{"normalize_top_k": true, "routed_scale": 1.0, "positions": "rope", "rope_theta": 10000.0}
Below are experts of layer 11 (counted from 0) of a mixture-of-experts language model. Rows are named router (the router's row for the expert), gate (a neuron's input weights, with its number), up (a neuron's input weights, with its number) and show model dimensions 64-127. Each number is 500 + 40 x the weight over its row's rms, rounded and kept within 0 to 999. Numbers have three digits each.
After each expert's rows: a language model's description of what the expert responds to. This comes from a sample of Wikipedia text that the model never trained on.

# expert 0
router:435511485459458525501520498518493514533455482484483545469457466496519477472497479530474463537490465426489544543500468477558498507568468546481507480617479518454480441447441508515574500479487452
gate0:597523450526503483436511530513473524556443483461521525428473546467475503508556511500495540532563508631569478522510481559471523559501536530511470478610467494456490538466570469466550563492514565
up0:562568407464549458458467527546468517563506475423523535457474501424505519511469522529492473536532491464532439501436391578535501519491481552507535508536470500465530465503510397511494469475573467
gate1:499515552513507473433496544463397525489571476469469513439510567494520494519430457447531478501502509460545454483496470453566523501510457473539498471472503527492523597548512428509557557502536616
up1:537472490530570474493491520444523550525549520439566519496539547501364553534478495487513490458495431521530473466526504458466509474504490565473537513455525451450492479520512480517542508567571552
gate2:493493501464574422539506586549549459423493512486485608506478492532520475498422597554464439500537526502511523472532499523535489522512542532524478427487457532460514508536532421484470450489502500
up2:532515538476551533542528528515528466450571501534559476515512518480582461473548529567503525450469520485476523489537564504397515501442506496519479541431482520520428560527516525464526527520599519
gate3:488498501523499511478491455441474532580426514463481529517515458471459489521558461497566455496520486475453497500471419570614489583557485533578522454531514509532551436560491483486430525457471499
up3:534501455580481520516423484563529498550427494532506508445531444482453520485445551447533523545596468500487494499528463518547565580466493551453529522445560472479557458460494454507492526514440479
gate4:550482489571571416464474482479490541528459512410516509543432446543453478550426540420499485506503544499569484494453498566551515480539509514470518490575560488513512490449505507469492421495478527
up4:492495499467465546488460479494524505483524447475535490465557521472570475491566454464516486450425499455480480531581488530575406518460423537510499535473501460529539477466480489532457522435512503
gate5:461443477577505468517512465552533470479541468428468505472490408580475546555457511482474500455495471478512479553492582544572451501509535497493532459486580464517516528486461465533445455524452517
up5:543533516517602457475594426477530509508512509493472469524458517537522430523551521432465478532509531474532556556468496460529507557500442499501533463449530533520498569488493526419535447460497530
gate6:489517509539505476452483465522417569525477475442460474505466518495468512537614511465522564457552511424527486464498435486568551499521495532492497468562533527506531480474518477511594450454539535
up6:471528490469467462548478485426547487454494486462484452475458528472456485526540548537513498583446497490440527532534476580495464398494556528504479491460463465448513585510476497532469556496517572
Description: Name-ending word pieces

# expert 38
router:507515496501537494528522488461549561495498455509457518531472464482487437504568454445544520509494575493493485459544515516518492501403523527525555499516494492518543496467566541469513511482487432
gate0:569493449526514525502515527536510493483428489526521439434470435510515519498594444515527454554485461539562512486502536415543514576442511481525516527494487573525494419503536455510466490549451501
up0:494508459527514547472474471484512460422552495483578561489493559440486526521529511580487506453557523512501512516484516500500485408424544485491497446456555453543546489491556524517478521540391471
gate1:442473513444528475553472454518532523500501492485566474465472459536477501517411465467523483469438488449461535532441434454492485474513464529527565528506494546511531494481555505512515495565493536
up1:506406506588559434436462523444535603493491564532467521461536535441479575500547568503515559476542532456506415417519542490481503546538547520551500485579530481493467551450525496460508512474439462
gate2:510558496486504477479540491468570451540509493506482440561554423474533496509450511421514536514570519509509456547484501508503509416469552492520562489474474482502564545466494545544449461625535436
up2:489550477568451475441537487526497486551480510460501514473487497556461478568464526523534586496502553399499493502495487567522401441518522524527540463565475475447573486462545480507481449569493489
gate3:490461502563559525568523556447499544432459588466440554492476540459503554530527564478501485497470544507496521455439577511444512540463474534497489495541554565500460488529547595451435489496405508
up3:449454479572566465523537574487518494473505477570457411475482558486599515453459498486522467553545487500523481588462431492481546459598458486517533438532503540476482645546529514514526501519467448
gate4:503546513543558483441503533481480564445563485445562526539492440417513521500588489506551463457472512522532418494491457494569522437498566414505545543452510501580513522476529515493478468467466521
up4:497553555587511533401456492487481534572452515456428433489467529400532455583500510515531480479438503509523511534424466522563556485556464466484478485457497470526505474448523518467538570503474536
gate5:526560444502472573504523494501513459501450501504475448442515494433519519450541489534531495473527458517522561485569508497426558442513502483482514510534464509491514524462491486489549519557513432
up5:562449445507531481494425544481556525509503493471525556464558509438486412481430558457551495493492560512512447477482513448482504482454522478497462460540464563502444540551514499456530459468569526
gate6:540481573501473471472501500482498475487503532479527511478576535506574502431496523566477480475511478459569512515490506576555482490531533578501549540498460466510499496469514477485504440579535478
up6:477452566514503527476535572428473447526429472497521483486501487453485501453509467409488466531577513481493525526496493448514473435482482500503497535476498500615547499454420490476512526493511564
Description: Words after articles

# expert 56
router:500494534542440541466450527483448498451590522502463456471522493539501462514565494490491541497605525525447546557522558536493521412455544442477552490416467526453488518507478522555504455484527596
gate0:487466472579501384454535440513574521501538471482511557523550479436539535517550494492510498539537459499526495489452561499552511481564576515507482512471493454453458540513526452490542529497462539
up0:491490510458531440538564466474456493448540553487537586521493478463523528529480511600534479456480501526508490492493558522521504544473545516474472485533489585485536544512530519449498525486488459
gate1:424478510484550477437435519511496412422489454528489541494515547457476491491529538551482547540496508516501530501541506474515496482530446508448496466460553516544529573537496516458578472501488456
up1:513489515524454521506420562529435441457488564489451452417479486496493555559488436455432512461518451524510502598484496516474555479500504494461544500531530485449447484467560570482472481507503485
gate2:532463482408456503554488502447426551469465471476513496514463532530443436405483547467514494426547471496449499459483549476465485523544491574497542549417439523482436535468409514498479512531546513
up2:548482520502531571480544525454488460559524499487409533560583520440501441563474484569526505515486456547501429534490509477489478545503560476514536494531477527444560532517525569504490547477485477
gate3:568481494461511506508464506471540488495612545513459504549478464523485453517464411501510550522414489446531530459508512482469431474466448495495503519523542520498448551525533486546476491504515518
up3:606451526535493473482534524527480454583462470513477550550520462489484572446592522497492502500483492471483482461533504472475446474532539511518522505463426418509524454479542584512551564448459519
gate4:509500509540460519473530511463537504516483477541490506496494467565495426455515507485469513492495539579456564475479459491469424497445503403549499523509531484522458539525525485493509474523507483
up4:458471499464511483551490441473494518495476552485414523438507474481475525529516475474517415568446550512471508459466488450494478525489445544468402498489519544439578575492501467540502494499467499
gate5:463588447546455588475440518482510480432474555458528533465500584510502520516463430487514540473508486479434452465482474548552573471485498467430458505503540489489523469455537437516490554472486508
up5:507467465451530522499509455491563508502492546489553520525460477537497522532478421420544572509518445481495543542455479484461482449481538553494586476507562550432468447509574557566512479480535496
gate6:491511421502487482525541524566496506496554494505550517504533450490517497504474442461557480432491496488527465539555444515502513462476535489421489500534483506490552488508461494565505468504547494
up6:468511419502480534500491510513532470519502493548511529491460603572552512557532547479508542489530499537538509477411541510525476584496565460554483478529528481452466431525486503480563523496559508
Description: Plural and verb endings

# expert 45
router:547438445498501495496498479482523400531470488534533506591440496434531494467486479450505521526474511430504518515528492496512511561535432525431522493465499508480426568580568476480495541518536477
gate0:497476557481441588532484519506545537532470531438538547497488502513479551508545491564484592495524452508466482520536556549527547536566502466495495422418434462547456542532554548548532548513536479
up0:482523476496561489525525531478501473541482428512543542463510499444457524415516511495489483559502561444504445503485515482526522522537456516532444509488533535536460443553463505412520492571408441
gate1:498513546423464537490524513528544441533543501578515549499468503462599447545537544525471485555493469510428452452481500489503464401508474469577416510512545503470501500494495507560514602529477514
up1:500486509559515506458554501433531493480494508449557479491534504581486532517519439522556520432500436533455477510483493436529478520509477525490497569557484498580422476579559499546536544542514496
gate2:412546513535482504485455473537490488534513469455521478473516577492433484533485428562433513469532481487486468576505513493472469521472471486484484473502528526461476548549552515594548560440522498
up2:472448516482510463545519483539558440546521493460532455456456462518384498423535506480473531485498529460516524494478538465528572527462507411468480507499491508539495500479496430427445582488513460
gate3:505507533568448502470433508471519505461546440532553506411435478456522471526450519482516530451467558512517452509474527518507463444555515534509546476483548464459489539497553521482469445570585526
up3:471570483504514469514518543488511545461515502521529487498537473511492449472547470502527471554465411571417512480455557472499537541528571438513448559454485517534439503495446496494470478527485486
gate4:485527531500495566496514585518435520452552504558474540529506490562531454480549488426484522447546435483510476460457512516553481506467499460469555543474438521563486487594462465502469570462508552
up4:523488531488506477484559453533476509534567516488438491523551404587515552555459512482530508502441523456555506516401518534516504516501502492473438458520528555554472471487527504498527534467536567
gate5:494512444539530504425510508442525408498479530515551489468538477554483555512536533515501516471536579594497515586604466489497480437437458567524464461455400513511474484541474454528476501454518465
up5:462457527445475516499460552405504515524481588426461506503542564424513471538445481401468479509546493511531481527443522469475506492470488564581475541517412514553547532476595538504478441476455483
gate6:443461551511394454436508510478425512483524497492516526472529466450617480432545554497488508529528466483500505523494566550457461524478488467546508503496511610451586563503526495497447501524505519
up6:465490513519437522567554522429484505504440437374451439500461534523465440457526509424593493485548478553527538555494481514504482504577515481496573513510511505445503473477398443421548485544551486
Description: Sentence-ending periods

# expert 62
router:520477536512536491480466430462496598525548470579527437532464491462567543493543529508449562448556503481462462586506444498521481511444567527533580534497456513550515458504503538513492491482550467
gate0:479546458481526518525522460606468539468482522587465529491470491499442446548474492481453538430505459533485462473468469530521460560539473443533533511556492538564445503519529439547497486527515556
up0:513434534496517559449443507475502488435500469520436511438509515556523495504430521406446530500522479454523534539506427431454484538567498522511460524455478511529537550462509593519514502450483604
gate1:473434582527596534507489492454526492422539538549453536510508494460471531502522549463526539504456451532485420568559468540524509465557460516546528487503490543481481516435539422513440522475536544
up1:473431463514464463567459468499502478422492490456504538491493496429483474512572451501461480580499565493484509485517520493441476498414481516482507434438449469461476486553472529539531502470399531
gate2:469511467477505536567566503498482479512462452498562550558503491458517506424535534513446478450483452454528404450493505518509479489534474488525517480502515518438532467496483500459487498506547485
up2:531413545584621504527457508494516515519451403532555461431546478602492481527590491530523574466484508540466570509477481508501479483565554473462496538533550472535488485465533487516438574509452510
gate3:512520478542546474565535518499483481479480490448390458505446478551483458544557527504515534524577513484512499504494563504506455540478543518537476539432472486496435467532533530424480507521541437
up3:403438553420537557524470514388482513477536505456521495535474542489454502506415586492485518518513489565541539463561501453496561489538478474475482509479513444496522517501518509497508535445460481
gate4:520533534530486512478556493501457517446485438521520406467492496519544418508497457518461521590489505548524523480531449417450438457456531500445430481528477527494495514518526493493480426592529490
up4:508523465538471492476456489526543458506526427473578531565544489488541530439569484541451472574477492508499481488517435551435458475483545502512474485451490529464519449530417533456516499407429539
gate5:519573527514529505452519519496515512478470455468493466413455487529515562465583479579490500544586486475508475438497499557568535527486468494517488447512510471523403474520427527479555502580483531
up5:460488518468501467515547467489461488465509488495482505526463541423509479481512460407583516520514473515405495456463486416477423459492507514543488482481595467527438552560520517488493483502545544
gate6:449518537448513477434532552430497521472447566527499491488496476495544537566477496469513494471586557595485506485511517506475449489432468505458451519480519466489519462494490467548529517524472494
up6:515446501451507515507524435499497522494469501451527475478463471541446537471470585506489497517600539496476482452479494486483469490434523516448516516506428489529462481589539491458452486602485444
Description: Common noun endings

# expert 8
router:444547504509491505517533501553524484514451501514467559435417484515502478515551441426514465484482516483501490455538467498520502571526397506488544553446488484549453460501448510441553492523488514
gate0:480475492501503476546461510475445516548442511472519511500564506492416502423534481575480571475405448559536404491484477431547494560473516471551465527524486493502546561478481438445446519535497519
up0:503513498424518472452479479466480573464504551518482481531416481464478466478490499496532513436446485529475386414488544485526513555476503440509514487471453490580522475513449458482504570476520485
gate1:486503485517540510524486546508500558559514504472527552466460490428556457508445503422570509487476512529552505490513454535551470492408480563473483437495540471518431527503568500504489481468527470
up1:491561457431467543495481430510452475513463486505504519462493559433487448484521528482418578479489483482548488490527550493475458547519491461541450486460545431462452509522450440566485526454533516
gate2:451490503508490376477521474479502493461450471533533526471472530465459476522464515464468474525511510518509480566493541536472435491513518561486560566454524504539502525524516551482488452541549468
up2:449522517472516528533498505492478514565501463456547505515551544542530513475478519474516536567504491432495485499451500519560439477502576488519483471505536505525545399529549565474524496438441515
gate3:486531542480541468525532529563477514486484547549502498470447450467477513563520558557456536547514516495443508478570436536559434548525456491480505578465517459526540538511467480462506492515538493
up3:482487490536505516446551491446481506470413546493568497462474520477531459485514515406477520522516564542420490542497529427536503497495588602541475452463487542505468475514552557445553477605476454
gate4:570452578462493492512545479438538549503536510578546561529497519555484510572464518493561518533485458461391517494470460500563538536462528459511508504513553466525487540473545469454495444485454543
up4:541570516481484447518462487478502424518480424463469448528501517578474486529532484515395505512509590511477501464487596575438495443501513447461502467467479452505504508485517552545475499416476432
gate5:489514488513498482551529446491520554588492463549469599495505470513524546486421477500477514471485490552566488523502502497536486495479482451494540564474541444522513528382475534503539534591524504
up5:579460523477414552521603502519522454534550531510477477438440504563491497505472530503494545478520495512487464512469486505472581453480516540512483531500480471573468520520438466474491536534477510
gate6:469547495556388467480429496538555523463455483468461502502480486575549532540484499539476563461539526525527483522473503481551461519446427510510514455459467467486464425493531566476512480491518486
up6:493500557474405512489470527465461544537461566515474506490439516438439476533452445508503512501482487501492458538462465474477489492523486508525475475466455494455507455478523476461511434526533523
Description: Name-initial syllables

# expert 33
router:492542527461490529460518466576546466476505487542487475523439531428567552492495500505508526492490514423464491432562434498467549513543459490464532496590425541514500512474491498486569534493463497
gate0:489564542470490489519538485532507509445504581415508531560502477507470513556489510486523511464602555498445499456558525523563501527538491412468598524496440494469519530533534471460571532505545512
up0:544496479542522464532487448500487577469499521504460459421541501498468536507447489503547512450496484560539566534439537524539490474444517514503520434525530572515526474550442510518539444444505531
gate1:530475578532494552456506502484519540519515507488504467439477506488551492470514520462495449459527475510525450515543450473579481439497502463513501531434508514517475490405488496465570497503465466
up1:475461461491512525503560553530519574509551489524513572489572542511510493451504507595518557468473437491512588556541497422496484465425531577485502508546435503490487519536525491504515509373510510
gate2:471591573520494524457458462539569511527545520469451540490464514542581486575499481553546569550527465586486526509541509493523462525511434429429531514397485511490487513510497467535496547482559492
up2:484489496438442519351417513478494476460494432456507506441504569494523512491473463553511537463513458465490538430508431512521466568517478479424460537510450535497470514545534484486506526604567563
gate3:501506520483441472498541515486457501502530537531543511490467518499516491489552528485473550517532520562502455536540478470459473475521536430562462535468475586471537466455480439467524457492503500
up3:495547459457530541487467487507543536502494526464564614500455484496509520503451490560508416491532416452562455457530435531506544454480440556506459512507494469520534489480453527514469572470482558
gate4:530498497606485528464394537482599517457506448542556487515558458508494546459547493540546489532509539569490511531544461556485470504543541572519505482510494547478439513488485477582503567433537438
up4:440465497462517479477433581454436527474534473557522512543461504441516503574543481496506531468528499535547470467556409480557506457459498571480464573566470452464503544518558604509455502483482515
gate5:562481554594594572516449505448554552445441543498501523499495440500504491504451493457474457474569565469531530465528510554494475456479501486524489479459476523527483518512472505451545504405454494
up5:456479459534499502430510524443481500454449600543461540538498516511535501514477493489579464562450503437472464532504556460560435555471445548503512513456579513459497497447498471554472507529502552
gate6:470544527411496451522436471497481529532551498494488434478469453510540465490529492480525479420512423534536490473512508552558499494423513503494520565513440561479524552504501516488475452387494576
up6:466504487524446602488500505497465491428553465473553566484485470454562609506466501491510542532594505585509543517496536502438571483581498530402475481488493477449469493547546475478485457522529523
Description: Personal name endings

# expert 26
router:489541488403462493459440608481538568500548557478514456496432504473486571534502524459536508475506547468469525466527478513528495493515417545503504447526516425546487483484481476498566453497459438
gate0:449497584517511542470472523574571503489539603577465507485480562446573532415489474513515480557531466483480506555509486482447455486551546546487541487532505476490523500545482474516435516471438509
up0:474473533515490546499484486525426539487513549566509511501533545504584481538486499551540564502563553508542524462549502552510514519380520538479571452566497505504437449464547401469514525594467485
gate1:536533515539419462470509517488502452561414526457507532521523471503460472508445456469524517480521448512515527473514414495438567494549468525566469498457540507526495524565575474475546495560494417
up1:582512461500496507449433580445544417481483486471474483518435436522515489523529532485516468470539591509495512514507508513520519445483518407460520423519521513517572581484447585492474510520505552
gate2:469491482450546536470528445586493535478501469527450475522534563452450438465531454536581557543446464438569460484540518530484458483462423496550448492525452584480477449493453521518554441529471574
up2:552453540547525463495479421509475499481558488457523504438451494481542525445494519607571497538544539469475555453541522499521503464554495467445489473458502440484555543482504551508437520476555495
gate3:462514441460470541472510430416480521449530486494481532515455490506480507535539471436464538484531530499504521456425521505555559461514557451516510535501477526496444531458504497417484434545583472
up3:448452482504455518474462557486612517512484587527518508496483511484483536470465475550530532489399494505561510490512498560491468583504482530471547583484499501526476499512489490445484540569468569
gate4:522552601474504505487466483426499509481532487435445551580516480478476521474485546482537503508542506537476552527544514463436442474493472431506542424504469466522549383523487530615475513505566393
up4:561391560514493481469525486528491522486504484496481546454501534436484490467488522519543535566520428405437511493475490472444516479494468573495496554466449485395463478498506437534557496476526514
gate5:581517550527498468528430466536477480455509473482540497450489424516481581517525453487511501499570469466485473528461467486518535537489546485502574501493483489534517476578513534509517501631470530
up5:533493573562511498468518483525510444564416496474475559439505536478483497508548471510464539479499445581512478458445474461530554481483520561553551540519525505506545479425551436509483589545536429
gate6:473507477513536425442472460436525492468515498477541486517558537529464477481500586521449591497445479466449469530494438488429486459491477500502580483495466545470473536497506430471461453531541502
up6:474435514446545505528470532493502558548415528454555509497567493528439517524498487481466493467526453552460547582497582555462501525526449505501505481547457496494445455513544509512515548507518500
Description: Foreign name middles

# expert 5
router:550446483459520499428538502475452487467472523512451537526491519508494534472476416479528471481530462495487478532496491479484508549511554522640499445460483502425459505518481540496587489506496501
gate0:525501589410513448555449528547410546497489516476468526571514511608531479524549490481491509525463515498469504531539584451519548468414572509515525568526466614486472479514491453541555553499451569
up0:523539597452429437518497472414441455537474474496503452467487533601491529532540438579512463446520439574501434481501474484513560518487507514427478454530527520533528461459578551564493541470501553
gate1:534449515523482457536556438573480448524517511505535461480502451475512532484560477489524542507478503480482488546465498525492558436509455545479518442506524547462508463500497522441529466498560535
up1:572447470492461526484627495486416474552436500456525437517434494432500504437503483535506498523450555561524477447436481453441505571499497534521491537508504507462481422559588523558507485533550492
gate2:522568475479530459491456476523495467452529468418528558545467473465438546577561416429536581534558482480493417496468535506451502493492512484579489553439467517519494503572531523444511475485383495
up2:508514476492434502555590480476492470452497459448419480450531444520535497490529495597556496524490526557511498543488442569528540569402518502459519544427525455493472518450524527453491546508515484
gate3:466540471469492524484510502530481487449533475479407491530483509488486554519537423566465560510454512479487451519579544466519549478468568488529479520542451560509512491479431527520496515564556468
up3:510492531487521501487433514500539500533483594499538554396531451493572480526525496511481521521479530536535487525575500472504474487526424457519529491526481493507532519470499481419498499528404497
gate4:584442467451524489439492607467484501536547489464463499510438431505522550534475463543568535516464490560486489471429488457526496479487473554504493534539514504548466497511548534565545539563504479
up4:498526455468507529461508508506466444525439546515500602472451527483482503470488555550510513443545489462424500488440545519508541523482458515495555487548517478472548571521505539562514427556552437
gate5:521496570559480515517500511470511527550490487525541419491457485481481484530508540480502490519496466515513475506393515471544527535447494493497503439520600486461512544563517498526551455495522524
up5:570497556509540483516480443557524493512504464471498499536439533484544515473493495510534552424508495478516507503458412504454468456536524545478584490536506502504457493499484421516522522509480532
gate6:504502496437491528557482420542464479462559527460423501498511586521415536404511517569518560450486485463491596520515510501554525473492520444473461484416519567467544490484468451577482513502537496
up6:533446456490489474473427519509461494491509481472502523428477485484550455586478503470455466477464523526509546476549409470412474471487508416450527572499498457510503476498493501509536484450544527
Description: Consonant pieces in place-names

# expert 4
router:451497477533500542493498483446464476450492441494540441561541530517520525488568513502455552473456511487488456478531494483591532544523517421490516468508514476533488548515558492552524447498512507
gate0:480515506548451578451509531471502492521421520510496515529509501533514512523435507519536547471500513484444492479569525566539571472491467554460470476510549512523443530461493492552491461535494457
up0:528463428461497532544486412562538455527487481452519530542466457480371397458483507524506468572433518510502477455519546501531489444482487584454502552481485422461528499478484469499520434454417451
gate1:490411477500523451504484496610547486499539484469534482533454499508478489488574473588538534485517461543526462519567490516563539545504465522508521548492522564542496489443429515532472477538495496
up1:466480529474460475541531492536548524557500509533472547443471514548564499625455461475546510402440512447513501490504420511534514484475499493521480553589543442493395476530542463439540457548495448
gate2:511516457388473575505433480445470538459499522484534444481581496435488464470510493499490524483484492513572505485612560489545544506525520448557485453492530498488451521485497508517491588488460493
up2:500406482465562479443555491461541515481524528500464471479416449473478523482479452441492521507573418544478403504450495455559545441421538558538517497439501510504540502536540475544466455567539466
gate3:503420489506545466451428545523516519450426514477494492494450494520455545581592521491524518443527404506474501442519554479524466466461480502456519541408585502554419538529596388489504458532490506
up3:535444561509491455441473466480499480527496493551468495450469521494520482547418463462530577549505484421439542557587544436506452411468537440499528471475472481452585472482495548607521511511513545
gate4:488506539572548570476493459495507459539524475507486512581476562443483542453453535465554445518544532508511517526580501480501523442551483404564496469501479481564422569534559511559451481499492462
up4:518463454475487466526473535534541480555474484594593504574479510511473487525466459528441542470562508520423500561564504492505505504498569528544419487472472472462488547451547502475557504423523511
gate5:549504498483466543466446498463456470532480423449530525596535485516486462526504510472460506493504524497549520527577555447497527519526520428497545501517553548528513551471460538555564497483424386
up5:471422561450526546518496500499495546525461450515488507463525509421558463482579511532535467492525531538521475528549548495543502526524500451534517568506477492482524519544536497510506481490529454
gate6:579495478518544461436487520463560508510503437491487477532555534518408541467556517454499522533461471520570553566485524502566503410518510472439448490471459550463496465416556440564492506525538482
up6:507451515549461441472551463521496448477543477536543518463457482504522494458466488419497509464459524474475463493469442538527419526455540415527462512556440479490565531465451468538453500559503478
Description: Verbs, units, word completions

# expert 1
router:505524507548506509515512439579477497442562453504421454475523458511493433509494468458471580459556556448439445580511561532449481481433538460452537525453473509474467582422497485510513452532542538
gate0:516460475479457446574516513520543544519624538422475547481469502531425475475459465462467429554516545527539452509493444508478512536478413502484530462461492541500532507454510459540465541552437480
up0:453536467510499495500482517554499538504579477442522493503520519497473466501440494498499471454458574529457400457485510474502482529489399490488559562495540549455476465472526456543491531531480519
gate1:549474494480556526514408485490492539487520500516542465459513576541526457475553563486460468482540503527468483475566441479487465550478523522498490533469503454512502562533514532544549472550530491
up1:495442605539494445480492473502490502491504525511514536435586493551560508535551492510450512500506513429450549429499463505506466566428573564522460526426496441526516556515495519523519517477498503
gate2:562507553497544480413484542512505508537444508478517484508467495457481515503460478541590548438489532457518454430494503483417497493471526490485400473563448546516509527499445540523565509512560472
up2:548485450492478476560506451530584489582460443528496540436514544456506449578422529558531519447514492524491522468471550527471533434495533444477445520485454510477442497537473501572581544552469486
gate3:439515503499516529423462571569553516549595513426499524554533537471423458558469488548507559461419485479534463608508501537499517494373536495461501480491470534417546502436521482537496523530484503
up3:567494558471491468508465526530519489515438545517459556466469530467524531611462532513532513562544462592469493505549528422537515498460445519397535464530459441475418530578536495556508463500466452
gate4:451433446586562500547449488463483536438481531455497505518504435536402493512520471463460515446503429505481498473529477464462484515456453507442471488444491495490403565458524470472483506555517443
up4:411472477494546509494539475490460462565486524469518497467518526473468490467476506503536484487505476592439503508519435501505504509489482503490491499455446472498522483480491468484469550532546513
gate5:456423474495522497465476448478487478589437524459517471469442508519441532551461435477559447474504514522468538463519428511506453465513506553511538465495574466443566572500491520500442524475521557
up5:614423470518434455449565503560509480547490484535515559451540507514411425505485512548528475467481559524570496480555564486427485547483471507501509495486479491501511492430435454505506538549499478
gate6:474515506524509480538489473473503420555518434542516525622454461466466526457448486514500525557528487433454459534533521450481570446448560552499514531417575488504533464514501557507501480486432456
up6:469567502474449522507476443532531506464553463502554487537548518502564526434402496514494479480510508419526465487503545500444517507478488497544523500456485562553467579505514426550467436497552547
Description: Suffixes and pronouns

# expert 36
router:477494565504520464520514530448457470519526514482456522552435561494543513470484473504474487511473512513561464489542459550523441567549422479469512534452578462510474506478474482512495461579546477
gate0:515610521492512468486486513575481483570503476571503568488489528550490473576536433437493494442518516524533410507485525526527500542434513476453554546525516575468450526556545521527562508579557535
up0:518489518437540465510379444446434490459538459505489511458557494536504494540561498496499454527453491469552540537517416484497528527451498476595429487452397527450477470498572503473518541433436487
gate1:413460526496562547527394410507473529525462492427460492583508431490600490553507441476493527506462454471554516518474532537493466447482482466536477580483540529512487496529520486501536490507486549
up1:516581485481487548459445484522533528466479504446454517451484504475555442496474433509531497487523503459509509509499525546561451523595537501535462452510523530556474498477557554506512520514483530
gate2:462610544448511453512462529520548529455506419492523527493477469495574480492489502514488520461565460500475519395480513475537546499509545475534472552532470519523468499528454485505513486545511475
up2:467536505503602463508468446486499571536500515530522487553500520478415554511445408501509466527568479472451499449467550456537451527482529490582449521441579475488443533522468548521511548572462441
gate3:550489492500472436520490553483434463490467549591529429455563526497605411472440531475489537466498521575542512500503515571510528530469507466514485548540498532564511535504450476573452533486521510
up3:523505546477564510522426481461510561491563589475517415563523544528486510456545582510477525548499530517561531550512510481537491488496530460497462479446535468495486492521480418530494564537508465
gate4:465565497511467496501483547498475494476528494516565558487502532459482533511539542509462521476550448515491440482521547576486512498479457495438550509481517447499435466565453518537395461481586425
up4:541488438504515487512479536564502518489503535406540513448535508470448481484538490541426471490426468448498471462566428556518482586515509507485537497506493478447568515508531446470478459524517585
gate5:527554514442427471454482459565502490504549487476572501505535545513523548526512496490572460534501449506469463502560520524470464603505466534546499520484527554547453506502524539588426451561539548
up5:473501414527519538442500498568558542423484484532522563530473580517520481505494498430497556551521549449459534542502498482525467568472553425504427387504472436446473459510465473429543533486514551
gate6:443469554513580497423481425470487487527513475514458545509514527445548497461448523483515472513464478543502477504609525496552590515484451529532476530559582568506502551498478478501554500442494556
up6:514548472535497518557528597526540465538477437515547555490501586546561518557502433525501496487493540446495543449498495567562538530458501439477484481520498491499479479509478507552495482412505512
Description: Article a and capital A

# expert 39
router:547521514508488455483448424457512479504469469450508552544526495554534546433487459514490493458488564508512462432566544491558462453537434512485417493477526503532471461430495472520444547547524502
gate0:481546446423493557479473503502480527493566496535464469526545532521477503524552579534483504505488481512519463448496500495520484482510507491557475497437525511563425549458506517529436531523539512
up0:507515493464504545429411481415508493491523517532499439500534484528447559537454568546541474575525503590495435403530548491467473536527472565484424448478505468499511539484514471483549565521522497
gate1:508482522491540471439538496478539504526522522495512473533457500489533534574544563498475549517523467535494401508477537506470479525501519507441449475459506478503447477518544556427400539540518506
up1:535568503512547477512431584541438539514483478489460457462474525519524477471513481488506521501497510579549519485465504491452531512475512500544471518524482494622559475458500516560523501524497540
gate2:537555460459463425448481473487553519528497484479469443505523496479530509474488517508469525472419538475533458486486527413570496479512428491505465442553525516486515417522469520435475537450475564
up2:497505490483468527526472435504426490492514493509526485427472469516470589599457500455513487498494522559552458499476553542543537494435500463496483515441518496474489461440436561444426521485513487
gate3:515555477524515516480464482476537456541496512552456530462482493436498594511551435534450533478478489465499447582480428519480447450492438443475531561540486548512432503476420441472518518516446482
up3:575493459468464534589520487456458468533473494450477480519503516559464477466479487451512513506484552535483487496495551436479524531437440508544491519449565564519562495424482616542493535509447482
gate4:497520492521533508540505520484529538537475442488506450587451496471550535468474513521429522402550586524496470514584491537543476436469486570544439485546487480479510524493512518443547443469494539
up4:520513541534542504539526454526567518443539444498527551473466507501534545491509510498486542503495520496486444510491461553458476519504454577555523485552465446525473475491505595483490573515506535
gate5:493511504529498514456543531462527520452475478486536504454534423560535552464517461460513484498504487553405493544514544434404443502538483496504485533488467526501518521448571439490477546496460501
up5:450494504413526513488506558481590457496464521472477485484567441465490449533492416488522434448458522490532534557458542460554436499561454516470472494523444509433527441506492507532590479469497538
gate6:536563496542488551509533538523466447541513480508487464464466482510465516524459508525572467521585448499441529525468601501516485482545524606513461476519505490476541493508455552445434513530499478
up6:544479517518515503494486542576486498580541552497477466485506505498425562516514508492508525580510520523508528506497564486549515532497557512483493498493459476424525484443482466569508508487458551
Description: Quote marks and articles